config.toml
experts_per_token = 2
balance_bias = false
lr_router = 0.00108
n_kv_head = 1
init_std_o = 0.00569
lr = 0.0261
beta1 = 0.95
seq_len = 256
Below are experts of layer 9 (counted from 0) of a mixture-of-experts language model. Rows are named router (the router's row for the expert), gate (a neuron's input weights, with its number), up (a neuron's input weights, with its number), down (a neuron's output weights, with its number) and show model dimensions 192-255. Each number is 128 + 32 x the weight over its row's rms, rounded and kept within 0 to 255.
Before each expert's rows: a language model's description of what the expert responds to. This comes from a sample of Wikipedia text that the model never trained on.

# expert 7
Line breaks, row starts. Paragraph and line breaks after table rows or sentences, heading markers (==), row-opening digits, and accented-byte or particle prefixes (Le, De, Mc).
router [160 117 113 107  95 101  98  65  94  97 142 118 122 134 115  68  79 118 155 128  93 128 124 122 112 175  92  55 115 102 141 149  45 100 129 126 159  85 152 137 104  58 170 101 103 100 158 117 100 161 167 167 149 126 131 171 122 216 120 138  69 155 199 208]
gate4 [147 113 111 122 128 171  74 100 150 133 166 109 126 164  52  75 139  62 172 137 124  83 124 145  76 129  67 131 141 153  66 140 142 133 118 168 106 132 140  93  89 157 121 142 116 123  96 127  88 146 104 138 100 173 110 205 154 139  52 164  89 178 183 112]
up4 [117 121 143  87  75 178 172 193 107 117  98 132 127 232 133  84 166 151 131 141 154 140  50 110 158 124 113  94 143 119 130 108 138  68  77 100 112 130 103 183 118 154 101 135 137 142  93 154 132 148 138  65 140 102 159  84 144 109 190 157 182 105 138  94]
down4 [128 150  99 107 132 168 134  74 165 133 171  65 140 158  99 122 125 125 148 154 137 125  87 148 103 183 131 124 116 166 150 152 165 136  66  71 123  83 118 149 117  70 119 116 156 155  77  88 100 113 171 130 154 119 140 164 117 138 179 143 158 161 124 174]
gate5 [ 69 121 127 190  26  86 121  72 123 145 123 162  61 170 149 108 134 130 176 179 140 115 161 185 114 117 115 132 150 104 104 130 112 101  99 165 107  92 103 114 146  99 135 119 134  76 111 126 102 112 113 153 120  89 166 197 139 166 116 144 105 112 141 140]
up5 [130 136 115 136 134 138 100 169 150 129 169 105  80 183 150 117  95 143 127 110 157 133 118 116  72 168 136 100 122 138 152 120 124 149 132 145 158 150 112 175 115 122 125 144 128 140 103 149 140 103 111 198  69 169  79  56 166 118 132 137 119 111 125  89]
down5 [ 98  85 166 126 199 139  91 184 155 110  45  76 167 114  44 104 117 139  93 161 168  95 153 152 173  98 115 163 125 156 133 168 171  81 115 173 105 112 104 100 140 123 110  81  85 137 121 105 170 154 133 145 146 105 121 136 135 103  95  89 171 120 174 126]
gate6 [149  96 155 135 129 133 105  89 144 180 134 157 136 173 142 100 143 147 109 147 105 133 129  56 172  76 188 125 137 144 116 144 134 130 137 172 157 132 218  72 134 164 175 137 160 116 123  97 117 117 149 162 169 110 133 126 109  89 113 132  95 108  73 165]
up6 [108 105  77 127 151 138 179  82 139  70 135  65 163 122 145 166  67 155 144 127 114 143 124 123 147 165 149 113 121  83 132 121 149  91 176 144  64 233  96 166 135 185 120 157  41 156 121 128  89 119 101  70 151 133 109 133 144 145  95 199  97 156 174  68]
down6 [146 105 115 178 128 141  88 113 140 151 189 187 156 143 114 103 110  89 170 101  70 107 140  73 103  94  94 109  75 110  85 150 127 111 146 177 134 126 130 143  96 130  81 144 118 142 123 147 118  75 123 167 151 121 123  69 139 116 150 135 119 107 119 121]
gate7 [170  99 153 171 162 103 141 169  89 125  87 130  63 170 150 129 160 122 118 132 111 114 114 173  64 171 154 166 102 140 201 131 109 136 105 143  90 126 122 138 140 152 166 109 135 105 140  93 130 158 116 111 142  95 124 189 132 125 140 145 126 145 124 104]
up7 [161 147 211 134 160 103 149 162  54 135 126 161 159 136  96 113 109  60 101 100 137  70 123 133 170 130 122 181 145  83  87 156 142  72  66 158  66 107 121 117 188 107  73 183 104  95 154  84 179 113 166 108 156 131  84  85 125 143 121 152  87 141 139 154]
down7 [185 119 102 174  84 104 148 131 103  89 121 144 194 107 152 138 118 143 161 170 119 131 161 166 119  99  62 162 108 128  35 142 111 164  93 115  98  97 115 148 140  94  46 127 157 110  92 151 139 139 126 109  85 191 145 121 158 102 108 118 189 172 147 146]
gate8 [141 130 127 147 159 106 131 123 141 120 164 121  88 168  34  67  90 204 105  81 124 122  95 118 136 125 121 172 166 156 144 118  95 139 113 114 123 144  94 171 139 127  84 131 134 105 112 123 123 135 123 176  93 128 138 143 103 100 132 101 151 105 125 139]
up8 [178 155 118 176 119 122 161 139 107 174 137 131 133 111 162 151 146 138 115  99 109 154 181 202 158 151  88  89 151 106 191 131 121 109 146 161 132  45  91  95 126  86 150 129 172 136 125 155 108 135 157 142 111 105 114 160 122 134 113 128 146 135  93 101]
down8 [156 103 136 115 129  88 115  82 110 114 145 155 112 133 152 193 100  90 157 120  99 147 150 156 114 151 138 107 146 140 183 124  90 112 141 116 152 134  97 187 159 121 125  97 138 100 175 117 116  80 134  93 142 105 138 195  86 103  88 150  54  96 146  92]
gate9 [147 132  59 144 123 139 111 138  61  66 172 104 176 108  95  94 132  66 113 164 137 104  77  52 136  87 108 150  77  95 123 136 163 123 121 125 124 121 145 144 150  83 163 148  66 149  80 137  97 122  78  99 130 151 146 204 111 138 130 119  95 117  86 142]
up9 [169 121 132 115 154 124  85 179  79 154  55 206 145 128  84 142 153  80 184 124 155 131 135 120  64 136 123 115 161 133 143 159 185  96  80 153 183 127 122 100 121  65 207 130 101 148  73 105 111  69 119 111 173 212 119 116 129  88 146  76 132 138  93 132]
down9 [150  69 109 112 131 146 131 165 105 160 159 140 124 109  88  77 178  85  97 172 183 167 102 139 115 121 134 182 165 146 109 134 197 139 166 129 126  88 143 151 100 141 163 139 121 165 107 117 125  93 142 120 118 115 148 130 118 166  79 123 181 148 113 181]
gate10 [151 148 118 106  91 133 168  97 120 118 123 107 124 118 126 143 127  74 163 106 114 156 172  90 152 136 125  82 103 161 197  59 177 155  89 132 153 104  60  92  81 164 144  92  84 139 152 152  38 105  77 118 141 121 108 202 121 173  96  87 113  79  95 188]
up10 [114 145 135 115  95 148 178  80 140 153 133 124  82  97  83 110  97 104 108 105 136  88 129 167 152 139 145 131 208  66 166 146 181 174 150 154 130 186 181 159 118  99 136 121 115 181 139 201 162 101 119 126 165 116 124 136  92  89 135 187 146 138 144 171]
down10 [113 145 146 182 171 128 145 109 137 105 128 151 160  69 148  98 136 105 139 111  94  62  94 187  79 143 134 117 105  99  58 109 124 124 119 102 154 156 100 130 121 103  30 130 184 155 146 104 133 108 145 100 217 165 130  53 162  94  86 117 142 117 135 136]
gate11 [189 163 118 113 120 139 113 125  67 115 114  84 111 108  56  86 133 134 119 110 134 167 140 162 147 141  61 129 114 138 115 110 124  86 115 149 153 115  90 114 123 169 133 172  94 117 107 145 112 150 142  84 120 126 101 146 145 121 107 115 143 156 183 111]
up11 [154 104 109 101 154  84 136 124 127 125 168 148 103  75 147  91 148 103 164 118  99 133  99 152 136 111  98 113 149 102 109 139 108 150 170 171  96  92 193  88 108 110 105 119 114 160 115  80 145  98 114 107 155 180 140  94 153  98 139 175 143 107  99  99]
down11 [174 165 124 139  92 109 144 126  95 170 148  72 143 134 168 107 142 132 165  77 130 113 106 213 138 126 161 181 115 132 129 121 127 114 200 128 141 131 164 127  76  92 154 172  55 112 150 131 155  98 121 181 129 130 167  89 140 137 159 114 158  97 163 171]
gate12 [129  97 108 109  66 134 119  88  81 120 132 111  90 169  93 142  66 160 186 149 108  94 149 109  97  80 165 125 158  72 128 148 132 150 137  81 135 115 168 145  98 113 105  98 123  90 156 101 136 152 134 156 132 157 140  94 114 119  90  91 120 120 135 202]
up12 [ 81 116 166 137 120 120 152  93 127 123  98 108 159  72  76 105 143 165 113 165 144 112  62 106 114 204 133 149 116  94 143 126  74 107  97  59 138  81 136 151 159 111 115 109 159  93  86 141 150 157 163 121 147  99  96 174  88  73 127  57 212 159 121 204]
down12 [131 143 100 128 108 167 158  95  95  54 114 152 151 133 114 178 116 191  96 162 162 103 165 140  85 120 131 130  86 122 169 120 154 111  93 135  74 196 101 145 145 161 105 113 141 162 150 186 168 164 110 156 134 146  93 111  98 145 122 120 117 123  80  64]
gate13 [191 150 124 124 117 150 130 137 107 166 108 129 106  53 116 171 108 134 184 119 112 184 122 163 128 116  76 111 135  89  86 147 115 123 151 171 153 109 107  98  91 121 115 121 148  99 125 150 147  32 152 138 172 207  85 141  83 110 112  73 139 143 165 177]
up13 [161  92 117 163 100 120 133 112 180 135 127  73 116 118 231 143 166 142 145 200  84  97 103 116 159 138 172  90  89 136 171 121 140 148 104 151 119 135  69 145 141 147 125 121  79 143 178 139 109 112 120 139  82 104 173 105 142  88  73  99 100 119 114 149]
down13 [158 115  73 105 106 137  86 171 129 106 178 129 110 189 148 194 182  90 163 143 116 113 188 147 143 133 115 141 140 175 148 108 141 190 129  83 102 140 162 128 134 131 172  96  80 148 111 185 134 196  63 137 110 107 152 130  79 127 150 127 140 116 123 139]
gate14 [119 119 104 113  83 120 131 118  66 140  44 147 100 111 141 115 169  84 152 139 192  65 143 132  85 135  46 114 154  79 125 104 139 154 129 151 187 109 123 190 118 113 131  87 149 150 111 163 174 136 141 165 172  97 106 196 126 121  80  89 177 112 186 160]
up14 [131 119 113 154 143 123 148 107  82 143 112  86 178 189 126  97  97 186 151 189 109  95 122 144 124 133 100 149 138 175 148 107 156 102 165 105  52 120 142 127 128 192 129 108  93 100 144 162 153 156  88 133 190 159 105 115 185 109 182 121  66 107  68 121]
down14 [120  96 147 132  90 111  67 124 161 135 102 113 172 110 110 177 148 167 130 134 138 139 146 143 154 178 119 160 108 143 165 132 137 149 107  98 121  76  89 186 105 108 120 160 143 121 154 155 117 141 152  86 168 108 135 119 149 106  22  89 154 147 127  95]
gate15 [110 136 119  91  92 151 123 114 124 115 129 135 106 140 127 126 180 202 107 121  75 160 158  94 114 142  99 120 166 101 150 125 131 130  63  93 205  69 101 135 126 108 154  96 143 129 124  83 169 175  93 130 173 114 104 161 109 152 134 128 131 100 122 114]
up15 [142 119 120  99 129 145 184  99  96 131 156 128 112 168 112 105 157 155 101 100 145 136 126  60  84  85 129  87 102 116 124 150 137 195  77 108 121 101 175 132 146 120  85 105  91 127 155 195  97 124 100  91 165 137  65 133 145 141 128  83 116  97 109  94]
down15 [106 184  98 112  59 139 126 171  86 135 130 124  98  66 123 171  78 139 145 114 119 121 198 142 163 178  86 115 152 160 148 122 118  90 192 124 100  90 157 154 152 138 120 117 118 174 101 183 155 176 158 188 112 106 151 173  95 119 129 108 158 169 144 173]
gate16 [164 117 126 178  65 101 146 105 140 142 129 118 109 151 161  85 132 162  78 144 126  80 133 115  85 132 106  94 121 109  41 111  86 135 158 117 123 127 145 141  30 161 112 158  67 143  93 145  62 165 112 181 110 158 102 182 123  88 159 136  75  96 134 136]
up16 [109 158 125 149 130  98 143  81 178 185 192 108 133 224 107  98  59 108 122 151 133 118 114 153 161 154 104 133 127  76 164 108 109 103 137  79 102  78 178 104 158 141  97 122 107 110 148 236 111 135  68 148 103 114 134 152 118  91 158  99 125 119 150 159]
down16 [105 153 134 123 124  99 164 120  99 148 125 121 190  82 120 102 137 159 147  69 149 139 114 133 115 150 118 130 106 140 116 157 122 200 105 124 150 178 109 104 138 140 108 131 124 147 123  97  35 147 123 143 174 162 113 115 139 121 141 114 150 178 123 102]
gate17 [130  67 136 147 123 148 174  54 106 180 148 113  81 130  98 123 119 144 111 112 137 177 129 133 130 165  95 120 131 127 138 140 101 139 130 161 139 122 107  81  94 134  66 178 120 118 130 182 106 152 133 141  99 121  89 103 131 143 218 156 124  98 146 141]
up17 [136 201 145 104 173  78 115  97 121 152 111  83 176 149 122 170 130 109 148  71 179 154 107  99 165 113 101 132  91 104 114 131 184 155  34 153 115  85 135 125  94 127  96 165 166 143 123 117 171  90 136 114 125 162 209  79 139 120 111 142 146 165 109 189]
down17 [105 144 123 177 109  85 134 158 134 110 150  75  78 112 117 131 137 139 102 145 131 165 138 121 182 137 111 189 147 139 107 156 155 135 135 128 110 132 215 148 151  83 107 116 137 121  84  64 123 147  99 120 194 132 129  88 115 109 144 109 107 154 143  72]
gate18 [178 124 119 107  87  78  66 125 108  89 167 105 133  92 131 158 162  71 125 110 145  80 134 167 112 100  46 125 117 142 144 180 195 153 139 167 102  95  90 115  71 126 149  86  96 111 111 170 127 122 152 137 187 150 127 142  90 138 147 158 149  54 203 149]
up18 [106 170 119 100 101 232 149 106 163  82  96 145 129 164 145  99 145 131 190 122 154 121 119 100  81 101 166 114 125 134  58  59 118 114 115 146 136  89 163 135  99 129 128 139 129 173 155 142 159 120 100 171 114 101 135  72 132 131 151  88 141 126 131 147]
down18 [174  92 176 152 176 121 118 156 183 208 124 173 122 144 131 148 139 115 160  61 133  92 137 151 154 172 125 192 126  94 126 108 156 171  90 168 118 194 207 110  53 163 120 142  93 169  78 111 134 119  94 140 101 127 127 107 169 108 107 106 131  92 138 131]
gate19 [116 172  91  69  82 130  39 124 170 167 188 151 140 118 123  67 124 133 156 140  85  65 121 139 156 144  92 117 182  86 157 132 128 103 138 110 116 111 143 163 115 121  69 135 142 168 127 191 109 186 137 131  99 172 108 135 129 143 142 105 166 165 105 113]
up19 [122 142  88 107 135 120 126  86 138 124 122 127 119  91 160 105  78 122 114 115 160 153 101 114 125  87 148 179 132 188 119 131 107 145 130 103  98 124 201 147 144  80 155 124 144 175  89 154  65 118  94  85 122 110  88  85 164 156 129 165 126 156 125 120]
down19 [ 93 117 172  85 198 117 178  78 142 148 117  94  76 138 118 189  54 136 174 118 128 140 128 135 154 164 144 122  94 149  94 113 108 144 117  73  96 162 156 123 131 114 188 168 156 125 105 154 150 100  99 112 116 101 104 154 130  80  96 114 141 149 151 124]
gate20 [153  51 133 138 105  98  96 118 176 164 133  86 114 121 106 110 103 103 122 210 137 111 144 140 139 157 104  76 142 106 158  93 102 119 183 169 120 128  97 147 120 104  87 157 127 137 178 109 120 103 176 152  84 106  69 149  94 132 183 159 125 112  90  98]
up20 [196 177 169 180 142 136 130 138 161 130 128 147 137 115 150 139  90  97  77 127 140 178 160  68 160 110  99 122 218  96 142 160 109  94 135 117 118 128 160 157 112  68 177  95  75  89  84 107 151  95 185 171 163 157 182 148 124 168 167 164 130 157  94 158]
down20 [117 142 142  97 222 144 172 124 128  72 170  99 131 127 163 134 127 103 139 106  73 203  96 158 144  95 151 110 112 111  64 149 103 141  98 120 154 133 199  58 152 135 182 183  85 173  72 113 140  98 100 130  86 150 131 152  93 207 153 187 111 149 176  88]
gate21 [143 159 113 158  80 188  85  94  90 139 176 102 132 122 145  78  84 110 198  39 104 151 180 165  84 164  90 133 129 113 255 134 110 112 140 123 159 119 175 199 170 138 102 140  83 149 138 104 121 145 115  82 111 142  91  50 102 191 121 123 158 130  99 127]
up21 [ 97 115  77 153  91 107 118 132  67 115 123 110 113 119 126 199  82  70 151 132 121 184 111 103  92  93 147 194 161 135 108 190 124 201 143 159 193 115  95 137 101 169 143 126  98 148 122 165 134  72 120 150 130 182 116  96  46 132 137 116  71 153 200 175]
down21 [114 173 149 123 103 167 152 113 157 169 151 132  76 145  84  99 104  73 102 138 131  82 106 103 150 102 130 133 113 167 100 122 131 101 162 182 141 163 101 105 140 120 138 133 121  91 171 175 149 126 102  48 120 162 112 125  84 148 173 103 121 120 143 147]
gate22 [164 148  92 151 130 122 140 168 108 109 115 124  93 164 144  75 156 149 131 115  88 167 119 137 130 186  74 198  72 188  92 150  87  78 145 144 173 172  94 136 104 124 116 122 107 140 155 138 130 168 125 174 104 107 139 178 113 184 150  81 147 135 105 164]
up22 [138 127 108 112 113 100 140 123 115 130 124 159 120 134 135 182 168 135 156 151 109 170 126 129 136  57 111 149 149  88 116 161 149 175 137 127  94 132 139 130 139 182 160 165 119  59  94  66 117 101 109 105 105 106 137  68 103 163 118 119 117 172 139 117]
down22 [ 78  99 178 117 109 123 123 125  99 123 123 134 135 171 169 116 122 163  88  74 118 173 148 144 145 172 145 145 196  65 116 120 141 103 136 137 145  72 143 176 151 153 131 142 157 127 166  92 126 194 135 101 170 130 107 159 111 168 150 132 149 130 131  98]
gate23 [135 116 122 158  71 131 135 123 136 126 110 116 112 162 161 109  69  74 117 108 163 145 138 129 178 137 100 164  64 164 137  46 118 148 108 105 155 147 125  93  66 119  96 167 154 108 150 118 100  84 101  88 125 111 127 156 134 188 148 180 114 133 162 161]
up23 [158 121 194  98  74 151 169 124 111 103 151  54 195 133 152 128  66  83 127  87 153 102 147 151 116 139 107 140 184 192 120  69  62 134  79 105 126 140  87 236  97 194 134  99 126 163 166 143  84 120 159 125 114 195 207  94  85 125 114  72 126 149 133 124]
down23 [207  68 130 137 119 146 145  69 137  85 110 119 100 154 165 160  73  69 151 124 136 115 166 176 101 153 130 154 123 141 111 131 148 180 170 147 132 108  98 103 159 127  96 120 104 177 127 157 114 108 157  86  96 123 173 110 137 136 176 147 160 126 107  44]
gate24 [155  44 120  86 114 100 126  80 123 118 180  60 127 156 132  73 134 135 144 191 109 140 125  55 113 137 183 128 153 152 108 126 120 153 147  78 149 128 162 122 148 162 156 116 171 102  77 117 140 143 167 111 110  82 105 128 160 104 113 152 173 147  86 129]
up24 [131 151 164 120 124  65 169 103 177 179 134  84 171  97 150 109  97  84  70 205 132 181 171  71  99 105  56 101 130  92 239 145 114 115 123 120 117 124 157 167 121 184  85  82 151 180 146 107 105 142  90 190 155 118 136 136 142 125  94  92 189 107 142  76]
down24 [151 109 156  89 139  77 124 148 114  84 105 139 151  93 163 155 123 106 131 197 149 160 163 123 150 106  90 109  90 139 158 165 145 152 108 151 141 104 197 119 108 160 102  81 148 111 110 140 131  99 107 127 145 161 160 137 115 119 177 158 138 105 141 111]
gate25 [167 143 115 112 111 121 102  88 178  77  88  79 109 136  90 142 114 144 197  75 157 133  96 128  73  99  93 158 147 150  99 162 108 144 154 214 101 101 100 129  93 114 138 135  95 112 153  95  88 111 134 140 184 107  80 153  95 195  86 145 107 134 102 202]
up25 [ 82 110  94 180 147 138  97 152  72 178 137 150 122 107 127 142 131 164 104 131  92  98 167 149 131  96  80 120 168 141 135 161 132 153 132 114 119 149  68 135 157 122 128 155 111 128 148 178 160 161  95 115  95 136 113  99 144 109 124 162 113 111 104  74]
down25 [149 148 155 104 165 117 181 122 120  69  68 153 117 147 107 144 132 164 148 101 112 100 101 177  90 135 136 135 145 116 122 111 149 158 162 142 180 165  89 107  74 132 166 106 143  92 159 127 134  90 129  67 152 180 150 116 128  99 189 133 119 102  96 120]
gate26 [128 125 114 144 150  93 114 122 133 151  82 148  75 130 101 128 182 154 109 166 130 179 150 149 140 125  91  86 145  76 183 189 105 128  90 106  99 191 136 128 120  87 126 126  91 137 130 123 114  90  81 111  80 148 110 114 139 170 198 176 111 139  99 194]
up26 [110 125 123 149 125 130 124 101 121 167 126 158  95 112 108 206 148 175 120 174 145 110  95 166 146 135 134 152 168 105 183 113  90 141 124 120 135 171 116  59  86  51 135 158  99  66 131 127 101 167 154 143 135 149 122 158 110 110 142 155 124 124  98 136]
down26 [145 168 108 100 116  57 173 131 109 139 129  95 165  92  94 164  89 180 115 111  85 106 143 136 173 109 160 106 102 131 147 187 116 162 138  78 116 128 167 164  69  91 117 110 150 180  81 158 115 184 130 104 128 146  83 118  88 122 182 166 136 156 153 134]
gate27 [130 128 111 125 120 140  89  88 109  61 179 189  91 134 137 123 115 175 126 171  99 142 147 121  94 142 149 111 110 112 153 130 166 181 126 159  77 130 152 131 144 151 155 155 111 117 151 117 105 187  90 122 170  70 127 192  77 116 106 127 120  91 184 136]
up27 [130 147 171 106 171  54  79 155 188 120 187  86 140 120 121 132 127 102  87 109  83  48  81  80 142 174  87 107  84 115 112 151 130  95 123  98 106 144 143 157 186 111 139 172  81 116 123 145 155 101  63 129 138 109 109  99 115  85 159  93 172 110 169 196]
down27 [158 157 101 140 149 149 104 167 135 107  94 110 134  86  91 206 117 138 155 152 122 125 111 159 111 102 153 121 154 157  68 173 186  96 135 132  54 155 119 134 153 101 115  98 139 177 107 166 106 141 173 133 124 136 143  92 158 102 168 181 129 192  51 165]
gate28 [184 146 102 133  77  86 130 154 134 116 130 159 133 203  69 153 101 131  96 153  67 117 102 124 118 123  53 156  97 109 142 128 110 102 105  96 125 142 147 136 119 119 116 159 109  80 113 104 126 194  87 182 158 116  89 122 115 189 106 109 136  79 187 129]
up28 [110 157 126 102 116  99 101 138 119 136 134 132 171  96 149 147 123 142 137 150 185 142 138 121 119 117 121 172  91 101 167 115 101 118  91 126 160 139 150 126 110 139  73 140 143  82 124 127  68 135 167 157 152 164 108 101 122 140 142 150  63  58  81 136]
down28 [101  92 129 124 172 151 124 153 130  83 153  93 113 136 131 184 207 111 139  99 146 123 128 144  80  97  88 120 109 116 152 142 132 134 112 176  87 119 159 122 164 103 187 103 135 140 120 143 109  88 111 130 134  85 101 139 127 145 109  95  95 124 176 127]
gate29 [111  59 133 131  86 113 199  50 152 142 138 144  98 156  88 115  92 138 114 163 118  94 114  87 145 179  98  45 111 149 152 173  92  49 157 108 157 156 147 121 186 172 145  89 130  88 138 140 126 129  94 143 172 100  81 131 182 129 118 108  96 175  72 176]
up29 [137 121 164 144 162 134  83 117  89 126 127 136 190  99 158 152 124 154 162 116 119 114 149 130 142 156 154 102 144  91 145 116 106 124 139 106 132 109 113  87 155  95 114  67 153 163 107  69 142  64 101  88 109 130 160 149  92 120 195 120  62 163 139 168]
down29 [113 155 144 147  78 107  87 118 128 168 103 126 164 110 181 120 155 167 137 142  72 142  97 175  98 107 120 118 101 155  96 166 105 146 114 168 166 117 120 131  90 128 201  65 158  86 152 154 167  78 155 140  84  94  86  80 123 212 127  98 153  74 162  93]
gate30 [103 122 108 150  91 118  86  76 154 171 182 150 147 105 140 144  90 191 125  94 144  99 112 105 147 199 109  69 171 142 136 151 116  32 143 141  61 140 168 158 115 116 154 177 132 123 129 130 113  78 144 148 128  78 130 164 153 115 101 105  56 161  88 198]
up30 [111  99 118 116 104 156 127 125 121 182 119  87 127 129 158 157  88 147 141 120 134 153 124 141 115 119 110  85 161 162 148  82 143 141 179 143 144  99 144  92 111 167 114  98  47 157 122  79 137 128 195 169 101 132 138 121 144 134 134 149  74  37 128 107]
down30 [128 116 122 148 131  94 149 151  82 120 101 167 170 168 136 122  62 196 139 143 124 113  71  77 102 108 168 116 118 117 149 154 150 143  77 163 151 112 163 164 179 127 151 156 128 165 156 138 204  84 148 100 160 119 128 128 177  91 143  91  79 158 121 160]
gate31 [151  79 114  76 156 109 135  81  93 118 136 110  76 123 107  59 162 121 122 171  83  96 124  55 124 136 154 142 165  59 145 146 126 165 200 140 131 101 187 123 150 121 155 104 143 209 148 167 155  94  74 176 154 152 167  96 106 147 107 163 106 112 117 153]
up31 [168 125 114 149 137 164 158 124  76  89 151 145 121  96 108  96 135 164 141  93 146  79 115 102 115 130 123 130 115 129 154 118 131 140 147 116 177 148 135  78 176 129 117  84  99 158 183  95 192 109 145 143 128 108  79 177 110 126  80 205 123 125 110 107]
down31 [142  56 158 174 132 142 126 125 158  99 162  81  84  78 122 104 134 128 129  98 163 166 131 125 174 104 132 149 157  89 160 134 144 160 124 179  91  69 121 105  78 120 150 139 162 130 171 115 132 111 105 132 119 118 107 152  83 149 147 150 123 131  78 150]
gate32 [233 117 110 164  91 132  91 122  93 122 128 133 128 167  59 179  73  92 139 135 153  62 107 118 121 137  69 135 176 139 129 158 118 159 100 144 136  64 191 106 144 164  75  72  72 109 153  89 130  88 101 189 132 144 142 123 141 118 161  95 105 132 158 123]
up32 [123  87 179 183 176 152 185 167 181 139 117 132  94 130 149 109 173 148  89 137  82 137 157 124 108 191 179 107 145 109  89 169 152  99 139 101 126 139 109 175 126 103 103 142 121 145 137 135 155 124 135 126  97 124  94 142 163 143 105 107 121 124  90 186]
down32 [ 89 117 171 118  49 163 109 130  88 125  80 119 134  92 165 166 110 236  75  82 126 139 196 153 109 140 136 191  78 170  92 146 109 109 118 108  78 154 133  73 108 179 134 115 188 147 108 164  83 116 108 128 148 171 121 130 169 154  87 164 133 134 187 128]
gate33 [146 123 127 128 124  88 173  98 117 139  68 138 127 108 183 136 139 206 146 114  97 170 117 132 110 150 129 132 172 144 128 122 134 138 182 161 126 119 136 154 132 100 110 180 101 129 123 164 108  74 139 102 112 170 169  98 138 130 180 103 105 166 179 126]
up33 [ 71 100 123 102 135 132 108  48 122  79 160 128 157 141 131 163 156 150 120 119 138 113  99 139 164 148 177 131 102 142 138 118 108 134 183 113 128 135 137 126  97 152 124 113 186 181  98 142 189 187 126  76 134 141 169  94 150  67 141 108 135 140 116 204]
down33 [147 141 121 102 103  78 104 103 147 120 105 169 162  83 173 128 188 100 172 124  91 115 115 157 148 123 109 171  80 105  77 114  69 125 205 131 131 138 148 140 133 147 133 142 158 128 115 143 107 187 120 141 115 158 149 117  86 144 106 122 133 128 155 104]
gate34 [ 91 115 108  87  74  99 136 135 136 212 110  90 152 156 104 133 152 103 126 148 153 113 110 146 130 108 108 123 199 154 165 168 147 134 150 162 144 111 104 177 136 143 122 105 120 144 138 128 135 191 123  88 142 113  72 132  92 135  95 126 105 147 172 150]
up34 [ 98  79 102 113  74 159  88 229  63 109 116 106 142 189  86 141  98 160 150 114 111 109 147 115 168  96 113 164 137 151 152 113 137 160 109  72 149 137 138 125  87  73 143 134  87  87 152 100 119 136 108 123 125 144 170  92  88 118 165 193 116 115 175 179]
down34 [129 159 104 124 114  99 145 122 164 150 137 132 133 220 141 148 123 137 236 104 148 108 176  99 154 104 140 148  80  85 174 151 152 156 185 105 136 149 118 100 112 124 107 149 115 122 185  96 174 167 101 111 121 110  99 114 125 103 115 151 138 136 126 115]
gate35 [ 84 112 119 156 112 192 117  81 144 155  55 109 105 167 110  65  75 112 143 191  95 118 119  89 150 177  76 120 191  57 157 128 153 106  92 191 130 137 147 159 146  97  65  92  87 136 142 136 123 194 143 162 160 133 141 146 119 154 160 124  99 152 142 143]
up35 [119 126 119  81 144 127  89 119 137  31 163  88 149 137 151 184 127 114 206  88 113  81  88 143 135 153 189 116 159  99 100 121 111  98 104 136 125 117 128 120  84 164  55 121  92 101 138 115 145 201 120 145 153 153 117 152  55 102 144 124 105 144 142 138]
down35 [127  91 149 120 119 102 136  99 200 152 206 197 156 136 107  74 160 129 159 179 109 148 162 131 136  97 145 106 138  88 160 147 134 161 121 134 102 166 157  74 109 105 138 119 163  62  83  77 137 117 142 134 103 133 131 176  81 171  98 133 183 149 116  61]
gate36 [107  98 115 149  95  99 107 129  98 145 141 115 107 126  78  74 116 135 117 159 154 118 138 144 177 150  84 128 125 114 129 115 159 124 133 163 104 135 144  89  88 149  86 183 105 112  99 148  93 197 135 120 129 145 117 150  95 105 158 128 116  89 165 134]
up36 [141 103 129  65 118 105 161 147 153 127 187 186 109 107 102  99 152 158 130 140 127 111  82 154 109  86  88 119 124 115  74 125 161 138 147 161 161  84 122  96 149 137 117 108  90  33 182 144 152  87 183 208 102  95 153 126 119 106 171 163 104 139 151  97]
down36 [182 118 114 133  90 131 101 111 110 112 172 108 171  71 155 118 115 140 185 101 143 169 114 136 164 178 161 130 104 131 133 127 195  96 146 171 107 125 110 148 140 138 137 159 116 130 199 183 136  85 118 102 139 100 150 145 129 128 149 156 106 143  87  80]
gate37 [114 144 132 142  82  96 135 117 125 142 151 129 115 187 187  46 102 139 130 142 164 110 174 150 167 136  99  94 142 105  63  93  93 165  97 114 125 116 169 181 197 107 146  98 118 121 101  97 117 145  79 161 134 108 152 174 107  98 159 156 135 102 140 107]
up37 [179 143 107 124  99 151 106 135 148 139  70 116 175 128 137 118  89 162 109 127 121 202 148 113 172 144  55 141  90 147 116 150 104 121 146 142 107 223 131  83 109 150 103 157 101 163 132 191 152  60 127 110  96 182 134 151 155 144 164 107 147  85 144 144]
down37 [ 96 131 119 145 106  82 138 139 140 109 144 108 111  84 192 115 206 100 163  97 132 116 102 106  93 133  84 114 170 130 132 141 107 125 121 149 108  89  80 117 185 104  99 110  95 122  86  90 106  76 142 159  98 169 106 114 137 137 180 116  85  62  85 180]
gate38 [170 120  82 192 130  94 123 133 138 109 168 113  85 145 148  61 135 152 117 187  94 133 132 142 117 173 125 124 108 151 128 149 135  69 165 142 100 134 182 130  65 132 121 124  56 145 118  87 126 140 130 172 133 165 115 150 150 169 133 139  76  94 149 113]
up38 [ 80 165 163 144  83 104 101 151 155 144 195 132 120 136  80 117  89 122 203 144 104 141 107 128 109 159 102 116 151 194 123 137 123 163 143 139  91 146 147 127 100 108 184 184 114 171 117 142  45 144  66  94  90 153 131 100 133 138  95 101 122 157 141 120]
down38 [187 111 176 138 136 111  96 159 168 115 126 121 144 123 176 177 128 134 176  94 161 166 132 184 136 101 108 116  51 208 123 104 205  94 160  88 151 138 181 129 163 116 178 187 134 104 149 121 117 157 183  90 149 105 128 167 192 106 122 146  72 154 140 124]
gate39 [170 125 200 135 106 193 135 102  79 146 162  95 118  89 118 102 104  90 165  81 133  85  78 149 178 147  84 164 137 167 132 147  83 100 124 147 144  94  73  97 137 152 147 129  95 121 103  83 129 148 161 137  88  65 140 133 166 179 112  95 136 175  72 164]
up39 [154 170 142 110 177 170 122  74 175 122 148 102 162  84 105  66 161  91 108 150  74 116 138 112 178 158 183 183 154 133 149 119 141 176  99 150 112 168 104  53 120 172 102 122 138 122 140 163 139 173 167 143 109  94 170 169 170 129 131  94 122 114 100 138]
down39 [152 131 140 155 113 159 116 172 112 143 124 117 123 156 140  90  96 138 115 108 155  91 119 127 143 109 126 148 137  79 149 186 158 128 165 190 166 199 132 132 103  46 203 115 149  94 151 176 143  85 156 147 182 163  93 131 141  87 158 159 146 128  89 115]